Below are experts of layer 3 (counted from 0) of a mixture-of-experts language model. Rows are named router (the router's row for the expert) and show model dimensions 0-95. Each number is 500 + 25 x the weight over its row's rms, rounded and kept within 0 to 999. Numbers have three digits each.
After each expert's rows: "mostly gets" lists some tokens that are sent to it at least half of the time; "comes after" lists some tokens at least twice as common just before its tokens as in all text. This comes from a sample of Wikipedia text that the model never trained on. Tokens count by the router's weight.

# expert 14
router:492487556543527524537488524518480473524513482487517541491483498516503493453443524494477482505513459518485506475482481477499489523485477483499498522485478523503501540523435518483508530510520511518495491502487510513495522466479525478538518516507474496504507452480540449565532465464528507523
mostly gets: "-", " s", " c", " f", ";", " st"
comes after: "\n", " a", " \"", " Mc", "″", "=="

# expert 8
router:482524537478488510500501523522481475492496478511510483474485532528489484504508533478495514516463530475462500459522503495463510523446466545506451508505519498486478453509522491524506449521522437498514522502491489479483489527479492473507503495533550508504530523454473492505530495565506548484
mostly gets: "9", "7", "4", "6", "5", "8"
comes after: "1", "9", "0", "2", " ", "8"

# expert 20
router:519453519535511532527486529487480440461513506473490470540510489495492513498506502546485500447506517489520449476501513505443524522485500515451486501516469524519491510512522483553495492466500501520474480509492537483508538449487538495528511551497493469530481516475485469505507482514538498489
mostly gets: " C", " B", " S", " K", " W", " P"
comes after: "-", " |", " the", " (", " of", ":"

# expert 17
router:482488490531495507496549479493495569512499480496500440520451494489495489484507523530503490518543514523504496496497471497506473515491466531497515484487448526559521503479463458510507484514503506504518502486549538487493483551503484494471531510484515474484526524466472474495507542488439468524
mostly gets: " the", " of", " in", " at", " for", " The"
comes after: " of", " in", "ed", ".", " to", "ing"

# expert 13
router:500477483515533495499446458499487486480509530521492474471486495510483504545511528492512474494473526476493516482492512475453496501497472532537507538506529541479562471538475511484486518471449505537463527485548488552506496542527504485486490516517511494465493518455519465531474475490495515511
mostly gets: " |", "|", " •", " /", "|---|", "See"
comes after: "\n", ")", "0", " ", "3", "6"

# expert 1
router:506465511511426474515465523539522514485535453441491503462520520485483541479466473537518499512522512510497481494551478493480460483468485490521533504546500519521524542537518475488523510470525507502484464463516507507493495500515468473468530502501516491496497521520492481529471501499541512518
mostly gets: ":", " D", "=", " d", " Ad", " rel"
comes after: " ", " (", "-", "–", "|", " Born"

# expert 11
router:498492510469480479536492530557498545490500530468500456511486493513471470535529519508541511506495513476506495525479482479483473482529523491493506506526519485499488515516518534510518506497509480509454523508496503499469456508439525507495532570512498430515450542476498458506481496497472498529
mostly gets: " United", " University", "land", " League", " County", " City"
comes after: " ", "0", "–", " R", "R", "F"

# expert 16
router:501517499528538490484508507440442497478480489525501496526480490506503531535497465522480457493509496521504486495485540484538474484500511487505527498541464475483536495543534499544517502539506472537489496509561519469452515472522492497480513485501495456492527498456558480486482486499504460500
mostly gets: "\n", " \"", "==", " O", " L", " In"
comes after: "\n", " |", ".", ")", "==", " ="

# expert 10
router:463527480505504513487446509471510491491492506501498516490497555519495514479470524507503442446551472497454452479481521480469537497495505509517538519537538513515515459467491546468495519504515479480486503470507507478492498548510524486461500510498458511510524475509498505483491507497511546556
mostly gets: " ", " R", " r", " se", " e", " rep"
comes after: " |", "2", "|", ";", ",", ":"